Weights of a small mixture-of-experts language model, trained from scratch on English Wikipedia: 2 picks a token.
Below are experts of layer 10 (counted from 0) of a mixture-of-experts language model. Rows are named router (the router's row for the expert) and show model dimensions 288-383. Each number is 500 + 50 x the weight over its row's rms, rounded and kept within 0 to 999. Numbers have three digits each.
After each expert's rows: a language model's description of what the expert responds to. This comes from a sample of Wikipedia text that the model never trained on.

# expert 20
router:459453520546469577571582463468485515518557471486485491437472426442441475513405420577495442539572552485470448464489531533602487562491536450507545487500528505496476444519469486516537542463440569584536538469469501493444513618439602430482436471479533537461495566475487546474457530577488526536
Description: Word-initial fragments of Latin genus and species names in taxonomy lists, plus some foreign place names, e.g. v|autieri, Callichth|ys.

# expert 14
router:447492404559433510543485475439491442538518478465466430531514505507463432537515376531522379440527473533509475466537523489539421419514506526475542451585518549473487454493487456518549556497444666554475517432497519457490518568437576513502459534519603526547466497513617540430562536614512495474
Description: Common nouns after the, a or possessives in prose, typically before of or commas, e.g. development, release, year, surveys.

# expert 23
router:398486422465487576529547460458488435488503464421461403497548544526434482492486483516547424510500542519526530418535520478472477460516584427498462514496449505560422516526472405545536492585478590548482562489520574525528554596506560475536499548513546427457415506452541549487553521534477482462
Description: Nouns for people's roles and kinship after the or his, like President, father, commander, officer, and object pronouns him, them.

# expert 1
router:424484499466553536538476436474512558515542456441581434475496533545452498532443414529537494521514508578517431587587553452473458420551519502459512473478450559461398498515494430488559497577485438568505456483511542460471461508519546506526533499488513398535442485479510553572460523414445473432
Description: Articles, pronouns and conjunctions in biographical prose, especially he, his, her, who, whose and the before titles or roles.

# expert 21
router:476413495581436602514502509527483485469479399426440529471484486423427512499491477613425554507528487484488525449604487506440467467507568443495471520538549482537487408542517442541497572499479583515528461529568521453582573562582579415554472520463527473555538528549517435577549459548481526449
Description: Spaces and percent signs in vote and census tables, such as %, Turnout, Candidate, and the space before dates or numbers.

# expert 2
router:588573484506593540521469481552439487478473453522481486542567441534535466468464469545486580502498424453503536599539543429457453496461486567527612561563500444440390495494525401586522441547509575509558500448441519591475499588590551551511571428424566391454584554491514494557561502541495639463
Description: Year prefixes and month names in dates, tables and citations, such as 198|4, 201, January, 12 Jul.

# expert 10
router:545488490464578481536497513530482494529546425487474465527458484497522359548472441440472474507392400493543428466514511534422515503541531556514621503562455538435460472550508396586528462525538589451497471475454522538532484603448478490517492490527524547531529490500512594531524469541503385514
Description: Words naming sports competitions, seasons and shows, plus records and ranks, e.g. Championship, Cup, League Finals, 2–6.

# expert 19
router:474422452578646551553520507491466536478464407441491493420408464539491526575517412597556573472533489456552585549507576501521470473432576462520552509541490533474483444427462454496520517457544582493514485495578509629519515527541552482545489507532482549519581461494464525513509484599419388555
Description: Newlines ending sentences, table rows and list items, and the first word of section headings like ==Career==, ==Family==.

# expert 17
router:488429463510550538493413432507490481490580455445538538591461563517393451552544591489496472572484457497521529473505486448461552466469459505462574504492399493469466480476460500500550505506475532485487501443489560514491521593529487518496444459508550481524480629443518568523541425577434539475
Description: Prepositions like in, to, of, during, after, and past participles following was or is, such as published, celebrated, located.

# expert 15
router:443402510473541602481426413470463580508548445521470456482521527477376489596505457483532484487534449458596473507548483481541462465466542568438530465495487508464433451520482459588537514539467599529407438453504470572420519524497574495514512532528533447565429502415533513520564499475494463543
Description: The, a, this and modifiers right after them, like same, previous, twelfth, Spanish, Communist, and final year digits before season or year.

# expert 18
router:441469420531528589663448425474437484556570427430491496510498540409443447562512476516515499546526565519610467538598508451554539455529528504460547493474473540478394496525474466528505496480456498585479463468504555501480463573535561470515459492525578511459417617455580595504541432512476524421
Description: Commas, conjunctions and prepositions linking clauses in prose, e.g. because, although, with, from, "Eventually,".

# expert 4
router:439457512554574543591465436500418518595574437402497496425497502491508412498446506449427466487483621503549501495506495396469482447567545490448515438467472532447448439527599493462537461595453551536436472454508539516515470496522440417487500528530482448456428389488557619593576494522525489500
Description: Pipes, opening parentheses, commas and section markers in discographies, awards tables and lists, e.g. "(w/ Kanye West", "==", "|".

# expert 5
router:508505519512528596532516466513511512506521490457493507477541517471485492534524356420539494529487486495537473547599535520544450459512460459449491486497454527524407495509510422571552529433522567572488519472501471543557546597502581616513465513558462478503407474447563583553623480547515485468
Description: Words in names of universities, schools, awards and fields of study, such as Science, University, Award, Arts, Medal, School.

# expert 6
router:479458496501470547549533440498535541559459417457504458483477487480595522575424575440482556520500497487574448578625515452558549499506499504469534557475494488443501477552490442494452482479410521545507506443475544544480506499491486514415458487560617517500479590405562536471532493572511490492
Description: Tokens inside infobox fields, coordinates, URLs and names with of/de/von, e.g. "Country:", "33°31′", "Robert of Rhuddlan".

# expert 11
router:474471442453551561553516458496523543554535461525469434544443571531405532550480465504502486533458544508484494535594545497565435439569507462454491464471425480471382452550454438517532437596456515491487505502390595461376480629516542494507486459453464532518434551434498556551483479489412449485
Description: Word pieces in Indian, Arabic, Japanese and Chinese names and titles, such as Kh, Bh, Hong, ā, ō, Mohammad, Kos-uke.

# expert 9
router:563487486477500543582468428424567496503535437494509463504582449544481451518505439447531503523490570568442496498496486439499467434525491555520574437515471546374410471537513511573466454503434530509477485521453516544392523529544513443502447382459539505544463459426555623492391522539568496442
Description: Final year digits after 201/199, and word pieces in Cyrillic, Greek, Hebrew or Arabic transliterated names, like -ов, -ей.

# expert 3
router:520495485555498547518402476479442474561518469554545557520403473519503453499569484594499558517527567450478591494500533537480427466536431460495550515595430509504477441470420540582553497648468562569534503485485642547524511483529489549562507459468540512468478531543462393520485443573368521530
Description: Word pieces and accented letters inside Spanish, Portuguese and Slavic names (á, í, Or-nelas, Puro-vić), plus pronoun-verb words like I, did, do, we.

# expert 13
router:479412504499476575484553481519457463530555467465592505504553463481453519501482411458468617461569500468566520506574540488473469558541505395491603488447491529488442505557489500510505472518511523539504556433530544509475433480531634497482474515588479429540387415491637567577577568562563460434
Description: Column pipes inside election and results tables, plus colons in book subtitles, semicolons and dashes in lists.

# expert 0
router:437439425556557554543539503557518521497561441433532485400475542496514442536459510558516413542405510502526511504517505506473592489417517502508512536518470615484486404586424498457580498534467610594533425474586540500526575464503495435523457442511490494479499447453507474498543565619498520488
Description: Spaces, dashes, slashes and parentheses opening a cell or value in tables and lists, before numbers, e.g. " 28", "2015–16", "4/66".

# expert 22
router:496469518532603527567441445592539514519543493423468484529488492510412540476500455504504504443546549581476514509565505432541476456436522554549550494530482469431480482533454453551474478559434590567499431425499521572440566597534562407440477475491573437522484388533481480444518424558423387476
Description: Infobox field labels and the numbers after them, e.g. Tonnage: 543, Length: 176, Preceded, Location, Coordinates, MPC.

# expert 8
router:563372532528609607581464520528457511524404379504474489512482497511519454454414536477509588510538405525464487543538554494543450480495519556459477522553438500450466463473525466483483428588430533507493500407469579610575515518540435507495549456505542489554423423527593519456409462505504487444
Description: Given names, initials and country codes starting a person or entity name, often in tables, e.g. Kyle, Freddie, GBR, USS.

# expert 12
router:354479405589512542527629475479431448557545412564516520512456486513437500493455408518510488480525459514625395579484570481496471438428538517457489497467477581469477470532422368456473466496500506514545442513491538517461455580547540458464480403500560483491468492492581544464525451517461469522
Description: Full stops, colons and closing quotes or parentheses ending sentences, especially in science and biography prose, e.g. "player.", ").", "ate".

# expert 7
router:426495409500454560568434407463525525528452510571545491423448562452462522503487469580429444536546462610481485529527561456552463514530487549460589521477511560483466545460525506578491536490519511504499513458550515482504526545518582485430517496629581539484528459415581536532475539603478452450
Description: Dash bullets starting infobox lines and table-row pipes after line breaks, plus copular verbs and hedges like is, be, are, usually, very.